config.toml
n_layer = 14
d_expert = 144
init_std_router = 0.021
n_kv_head = 2
lr_mult_o = 1.5
lr_mult_up = 0.679
train_tokens = 453400000
dataset = "wikipedia_en"
Below are experts of layer 7 (counted from 0) of a mixture-of-experts language model. Rows are named router (the router's row for the expert), gate (a neuron's input weights, with its number), up (a neuron's input weights, with its number) and show model dimensions 0-191. Each number is 128 + 32 x the weight over its row's rms, rounded and kept within 0 to 255. Numbers have three digits each.
After each expert's rows: a language model's description of what the expert responds to. This comes from a sample of Wikipedia text that the model never trained on.

# expert 21
router:129122146155146132174129138138097133146159113120072129136135114107115148129120122158129118075074141097158195154129180086099078161143100122116117131106092120085121157082078120091104083089127177111134065169061095205135147199161112149085142138095144173126072137105133142121092144118080052132117203174065072127142128103053149114157081147120194123143131075059116086190136144140116142118105076158178182051157150089086151182123120119095115106121139103150116175109101100143141157128123108106182159179114164129164129141147096185157120141139134105162136123101149102139143147089100156142
gate1:136113133146127134113152149126173117141099086120121160147121157062140147117061158149079046105025134141132166117101137121102116070141122118085093098095114125091107154171115101112091170149185180157139129141126144121150099211131158140130115131183126125145138115140130120136080096202105125105125086120094189169109118099068130161144149070118093148119104139142121172166055155111121135166138057153168134166147132152126171152114070091139035118144104059114126090152062177143077166134121119139167136129127076150172133126155125123150083101162176164163147096083134143144118106152060141123
up1:101150100116115134141124172137161123158101183142176141159186099110187167127106109141133087151139115142118107136146186160105112153159152108164135129153168128085192045184073092108161137110132186095111145088128142118141178114104053087151091144049104119125127139072108163113169133102172152144119074070081085154121143166136097138070167078151142122098118151088116088120122120082153147128122163110101162166121138158095116103103095103099194127090156132111160119204121131115134074063091177135197165157118111126117086144101105142126214134084156119156154095129102169118107183111113096155
Description: Common word stems. Stems of common nouns and verbs that come before an ending, such as house, local, land, support, kidnap(ped), reveal(ing), speak(s).

# expert 3
router:162181165150155112142103143109111146120179108186098128161095143137182104138115186092177108142077137169159208098137118082074182156158132147131065075083156105118131175094133090065146148116096151152112122138136142131128132215098094132129185133132105178111055093141143148114106107108116094129190146153133144096147142147128175092114098125104087174148164105135110143151145164138103168140138102132164149087162108122021141165099090188111144080171150130087105150126119100135102140111131073075138122122157155119172127158156090197135107098159070157148114086124131168184108170090151102133
gate1:059153178134133179143109089107086108065142141140108144141068087075117096083171168168141154059199122126117141085204158166105155170121132122115158087111134163094109127095098189109169092136124175111135119168104143071116147146124084121078137121156152136117179111170153130093158114056154155089112086121171095180160191195131092128146116172111088115118160105100090149123104145148130127105135120145176131080162105128071103130086115115088179154115157124084116165110128157137113072121159109052121133125123116084149105165171124146119143163080115154142093140127059150160158169078082113146
up1:060102143124112146094063093160159111178173058106131113087106111095139087094153128156104107135198114121143098109182138155150130116143178139082127110125147169073083145056114140100093101137135146131132142130064180168129186128090114100046131129148114105191151178164112103124081112071172140154079142122109061133102161158145129132157067139142082082073172150153119163075158137128090126116163136104146151075137124160130132125141150063124157138154180135092106119099147128152137106131150092125139190077112126122149101111198142122168159175067068146093149178156096164116136156129155132162
Description: Prepositions and list separators. Prepositions like in, of, with, on, over, often sentence-initial In, plus commas and brackets in bibliographies and tables, as in Editor with, Baronet of.

# expert 11
router:151130141175154142163130161112065177144148116144128194112053060133133146141122126133138120100121123109125110141156111121132117162114160126122110113128066165122152142139128121114114159067060147160128154155106150146158157106096080121104098140108113113106098084118131151108101160108100139128142150210116105018155140139142140057104087155084205162103166089109151137164176124136052167158148096166141145102174175116149132104122100127175089116112153176077127126101088134128106163101067068113142161136123180114184143137101056210137133073165097151127121142106168189076156128121107116174
gate2:152111191116133152131105124126110099110165118174161097087184116100128176118185126084141160125121144142109151120128038126146122155164123113212089083103099117109114154172135125108123105111116157145179128105093190136125142109103182096120107122140119113140126081104137156153147113110172145182086124106194118121150138115128168141115140048143158167051154094038122122111049156133095153158162136116080134102115217123156177131099171194114085122154134174190127120131136088185092224108139159121155123123113131112109145095135126162161149124172175107152120109131091150148168071137087126148
up2:175150120128059114118118138142098129108133175149133069061202159120076105123190163137184176114137162169099117100117097134137103168154085079143123157113130158097117149237097103140025096148090107107173070128151149122135110143100081136106134199128140092086139160142140106097116161090166093110122153154144083161158064110166125133098187119130124149094122166064110105086110122110075157134117109078100147104113143143171160077123153131108138167098122113165120131125113139131145148178131171110109146080173121124093114136127155180119110122196110109182157099170112140181130088161068117112
Description: Quotes, units, dashes. Opening quotation marks, en dashes, unit words after numbers (kg, ft, mph, years) and various symbols in stats, discographies and sports records.

# expert 18
router:111112105161189084188089173087087200139127195164085181171127108120199119113133110111133131129106151125110168118150147131088117147164154131131096145106083177255129196113093111083099152075111124126146125140103108125203177119174109131143143163112113151090153134124122152135156133105111146145126150179115109112170118154112154118143134129107227174154128091135154140156154143118154172142159054179122155133110132087092138099092136145148107104145131107128126160112113135103138149064100124102157150145119131102159154187139091160135131146172127167172171137123135178129152079073058077116
gate1:132167106148142101127112150135112138085117122129082137140129095202114121115110100113143140204203127165154126150122149088161126144076118076132095134139119135119192137166124102101145113170161150118179111132109166222147110114161112075127158126132083181130125174104118136082131144096133167174065154161087149176114109148090132184099122170074202133161153117164112115089146172177095170124108094156212107109143153100069109095142077094123120146100146171133109106135077134146161095116165167098130167137113155168122158102092098072131094137138170014167084145150140090163120114101114113150
up1:135130185137105133154114127143087114148126125127143117067140102088168081140128187145171104042062106103097133127141114163117095158160157051100164168133167153081106151107121158143138161125175116195100184111134046163136139154164131131140109163102152207142133123173136157125103133127086094113182087131090168142075126117121122143102122117149089157098111154151137129159112176125172068142093158177150092179118178127129156132137118173129128157167146098099107142147165115177161150126143080096135163114174144101127183164147186201158130165109160246093148109107170169096127134153136127119
Description: Capital letter abbreviations. Uppercase letters and acronym pieces in names and abbreviations, such as UFC, MCU, ANA, ASTRIS, TV, FC.

# expert 8
router:110096149190119072130121133134108203162158164109119139138133163079166094137144133078137158092102163140115133076132144067147105109172115150108127132094069106164143202067132125129124159096129137153144114170129147168131157164099127115112188140107065111092108133136151156108104156078070135169161123174103148126114110138130165135106121138103121154168154045089076091192135168147087121180129111119105173150169148127099181154095074147152111113173109138115110179062127069144115144064087108081180110136153200117180194111178107133136124103131107122155158142086165114116172198107150105110
gate2:168139158163109119190118092214099113118138139115114083115094145086119067132119108197128143151154124058147117111109148165122050064136138162118127089139134143162139184116096147149124171180104125143138083149089054149142107092115095086153164104051153091119139134069145112115174151085105131135112162123194132130187115128138130140106117133131166065083112133168123149110093156157105224152121130104149136125122189141081138118078072099085132139130099137072139105142132088139107128077122099120137078116142135113066116137121111119182151049150142177096121134120160117079114145054177138115
up2:109077085163131098078158166065148132105144144132133092133182070137142190149073086165135125125110141120128183139124101101138175175122110185077163129130143099118121118108141077123082086089126110094192151080151168135113166152139171180116094200166078129121122109173102123120137102160167145092137052136082117082108151148055144178140145153118067151157125066116121153119176096160136078129159151182112140078154089089173085116148106122151134132102164142152064191139085097124116168135120172086141132091130126116164148149120158155115096147082168097132125090100130106179109058134112155094
Description: List and heading markup. Line-initial list dashes, table pipes, heading equals signs, and colons after field labels in lists and infoboxes, e.g. Born:, == Awards.

# expert 19
router:136145162139111145152056149086125173207162166119137135111110088096119116127098164094189112099081176160113199093170117121159125199140117151125151145111103105129122140103083076106099193087066190124117093178110143124173163114138124116076178137092087192102107138116157131061122148157108098091150108125135114148146095100112197054150078095130162156150164163134097148149128149118119139132135144184171144124149131134086168170096142135190154062146200118102110153096103104152103134099120092095145176098089163079107148165171091114167136154085112136162109134077124135086136174099116117121
gate1:133098113109086163145144135118114110155187108128099146046126087119045070118127190095202132101090121148151178121058107088175126159091155138132136138102098169058143143110099101068158097059102123102109078140087151144132163106106128150072096150088114147092142149140145107182130178132129112101104110101143078137111112113082120097090139047144125106121161143206146085076118169105197137122092117165105146105130082148106131118122097076158163115134143143088090141130119169157170115164137108097119195133101097176129135152139133181158097128119124140066145174149059136154131166131093110156
up1:179161092152145127196163144139129088122131200101123097186155157116140131015105066142158164164152158091131132146090167181140180141128090100138108173148152147104127070175151167128121154148160144145154146126125123131132136125134094105120140151117129126233105151108075153109202095129152100083111148167094154097099121162146094141158083149173070162122113119155104157095163150113140160097099138109176148132153134141146178098185142152179092156152175149116135130162150113152129093069131072089117098109136139139150191126105135080162083198163112101167138123176097150160131078070123122131
Description: Line and sentence starts. Line breaks before headings and first tokens of sentences or titles, especially pronouns He, She, It and capital letters.

# expert 12
router:106127142174197140169116145099135162147122155170145127136123117106165118095141108122118149126116136124117171133119152039124076137157100114131122071117113186134088141107100101107060154057129195139116106178071154139147162124140129137140133163108100159134131103198138172126054135076121071103172182170099074130189085125090120131088083183066173123153109152099099110204180166148100159142107124154086129044150165128091122134114130141120133110167118137123218137111139136166146121086141118112103147179101144091146195107161078169191114139142109135165095136097150142113165122119128098153
gate2:167119148168158083142091115143121147126139128108189137133108109082120152118114082124115125117116119166057128073138116104117125143112139091134085135128085147121080131174145162116148099143070135123123176088109128159185184108169255158093175104118103126103183098134125180128080169130109108094148187083103154094123114140157150155139077092152165168181130126148098109160183163160175200075089143095096114081138126152135097113127159051112114194154160146132153195166207144133159146095136154101132153122075159140097139130074159125144084113082152139131101104091170125162103122151154143135
up2:082055137115109083098196128116131132148069164130125110079109118135161094175126170120117137166158103100123122117114094073139086127124115121141150105134157187129122133152150124123141109128064155092097149139105142160092141122186120128150135173174107125165156165216100106105131115121108090060157125185152104107091110136151128149142125144114098151118166189102095112086083167123167179132091153154109129133138111144220159156152094212141129106130072107140103073079128093129062158161122094117167165146130091056128073083145132168075105124175095099087136124159141105141085128156099098041
Description: Verb and noun completions. Past participles and word endings after was, to, the, such as released, used, published, founded, and the final pieces of words like -s, -ation, -ing.

# expert 23
router:197098109115161048090107157124105176128136193195081158183118134138157153122109172129139157061106152143101132113125134096132142137106132130125115140100093162144145118106046115104104182100121126147114089124116155142156196117083068103083133160144140176133085130173143126150109140183098115068153165140133116095176162154065199092120071110152164158136135129138125099161130135136122205154157140107154185080141166100115160154086134163183146102155177093122151135165065120140142109113106098156134110131132127107177126100108130209122063137120087103161121130115174185154181142161140068140
gate0:143098149152126151097142181140102072065146116148122169146067134158122119118115068102144173150130166118093052147108071084128177131154167059182114144160133132124120138150145118141147141125131133150174147134071167126138141117122105134120160118160144135082090133162112090079146152160131135104154153114140089111113148189068147127081067219116175161158116140030098118041079133186170111146133179101155158116147085143155139098106162160103125069170071133123122145186142150085117101134119133112169170081100134064103096130133181156136128103114115128121132209072111111137114113154127130147
up0:140179144109135140128079122090111171138136107138090116096112110139175077079149070142096112176124145104091110126175146131130106155109119132173072163181078139108135071095142141107132133080155115079129110160095128156118077127105194124164146156115136137101097150148184213140117080112118146108072087090150158098147137144157086113155102092154043145113145085072130176141130120123109201138200123201120046124097108092146120104147113118123172143140120083158126088100110141140156145084134179145063107139127122119179106071138064139168113109095129139143144095123075143135046123066158110115
Description: Plural endings, modals. Plural suffix s/es on nouns, plus modals and subjects like can, may, It, often amid math or LaTeX-like text.

# expert 26
router:174158125142171120172068141084108180140114150144143119204067137112153129110141113068170140143110116133130154113118151103087123154167164145068088067144127141080117126100144060120141137101060108156136122131094204140111145182118129073153159107117102135141084102178120130121122154130119083142158148145139164071139093143062141127070086109113133107140203151095123130202174169145101179167136131132147132101145136152109142142105108145153169102197131090120146167141092114135150135074067110059142187149079172112178166149118072186114147129137109093180147144059134136124155162139119146184
gate1:121172117152190097169127093227045135131135095116149118181106138104177137136042120181128150139121103139137141062160105146207103093121072148141113100077158082149104124103136140139148217096155088071174100066137157109133130162137137113096128115194139090055151153182151148126114118121121152121084145123118180087124126102138179097114088149144153149123103116118120117131123157096117133109153115108156100088117118146114192144114137143146139123097081098176114160095122160063167123147134132114145179195081134125132117115129135101168083111137117118118082150094160069133131105082100211094
up1:086089136127124167098164071133074225106122111140127114138114084138066179150105140146149148118131128164116197082125147105121110158136107147142130117124121156172130151153178126126139122143103165121140135124099100085136148130063146188133137092088104105073141198197134145106128080091146120128088146112126114151118214161184164183091151129113151121112107120146136169143124200064149069133064191138096127113076129169130151174116123138131133182135151178161124164221135147076145149159145148128175107150112121219122108121111113115158131119108087126143074140127134148108114092071169183129
Description: Prepositions and was. Prepositions and auxiliary verbs linking clauses in narrative prose, e.g. of, in, for, on, was, were, been, during.

# expert 16
router:146166168199186104133130180072112152155173147160151163170099075061152133086099150134158177114106121127158146133151124088185093122153122113110122119142074209154123192092093121101149127108096151149111084166100177139134114160084154140169147152069104159152120124104136136127120166087047122144154159212117138143150156143086157136117086172086149143157149171116092118175153176146117148085168070156173153080135108115120124113134134132158120063137118142141117143072128102205128118093140115080125155157076152130195146107126135151135068139109100116168111147115151097123186194107132089160
gate1:129085169103058098109066120167129145117112122123100162098129137178142100084098084109077134098046128141130146136112183128068021160121151132075099127158117105139094137111090135096140064099089179178128163133093145174075088134062116158163149136160108111132111123120108102134114115124102102117077098082153152132152154186109108145122100163095110099124117137148147167108167092153142116120113100152167089130121074138059136104112145129136137060068193113094142106097146081192105091097105175159153162107121162117122088126120126158161070097133125126206121131171128057079139141132098128162
up1:141165125128106123091142131068091170169100087127153146095140169142158178072145092075166175140122131072118108121157203114086098129131146167103077112128129084149123133139124164126131112154083167137133145110086138130120153145124077146152095175132132086107128139080148131149141196100111116137107154100166147132126182169112053126186137154116154124088087125140169147082152116162184106108102092122119054148127163127124133079139097132141143121145197205120103123106121104172108109120151158108145060052087124151146093097117118125177135092083111063197148063103175083109127119095225137143
Description: Commas and clause connectors. Commas after dates, places and clauses, and linking words like has, had, with, by, including that continue a sentence.

# expert 31
router:124153219122186148160133155105102154116112169165150151165131122037166139126110116115106172066090122181152135157165130099113160137143093162155070137128088151144125149118126132067114248097157093136139148134111115161184164165063124106110132117128108122136127144085163127123152146130071090106152155137088150085158134177062141094151134145074135181136081136118114130140155164097094126212126116123127147113126200105134131161139043149095125119106125104109138140131133114139103199067105132064150193123128144079192133128146133170145112125206132135132100106125153116154164135109127086133
gate2:157162066161166147221117169169165111131152105113059165091146122098188142184113096085102137097124136142092124095051155115154147101103113134084146106111148140157126090123157108080164184188126107163111134138176113157140103087139131104112151064129122096094204085079157115082165141109140084144133110179188093091114078135107162141109176136139138150106139144176139111187120159133160080131085124118121128141096145134087190112086082103108092118147189197078093153140109161103097148123176146095085136132092066111139075093106096159102126154139124139085111120131128118124134193121164104158
up2:155129148133097092149151106205139141169111189132143017073151121108089191122117125153181056126149166153149129141093103127125095098130130142112107102179134103166136208031187097128078091112104175116151170088086145171116084093100111133154087165122129099129150068122106119119102096108144166106166136129096110097130145116150122118110104069104070106100156124112111118122136154133111186099112137090151171151146075096130099077121140128067045154120138142102165116078128112131113106102060123140169089138150165128127162077144149085150123194133118141123079129119139142078117115142156126075
Description: Infobox and heading structure. Line breaks ending infobox fields, section heading markers == and ===, and field labels like Kingdom, Born, Clade in taxonomy boxes.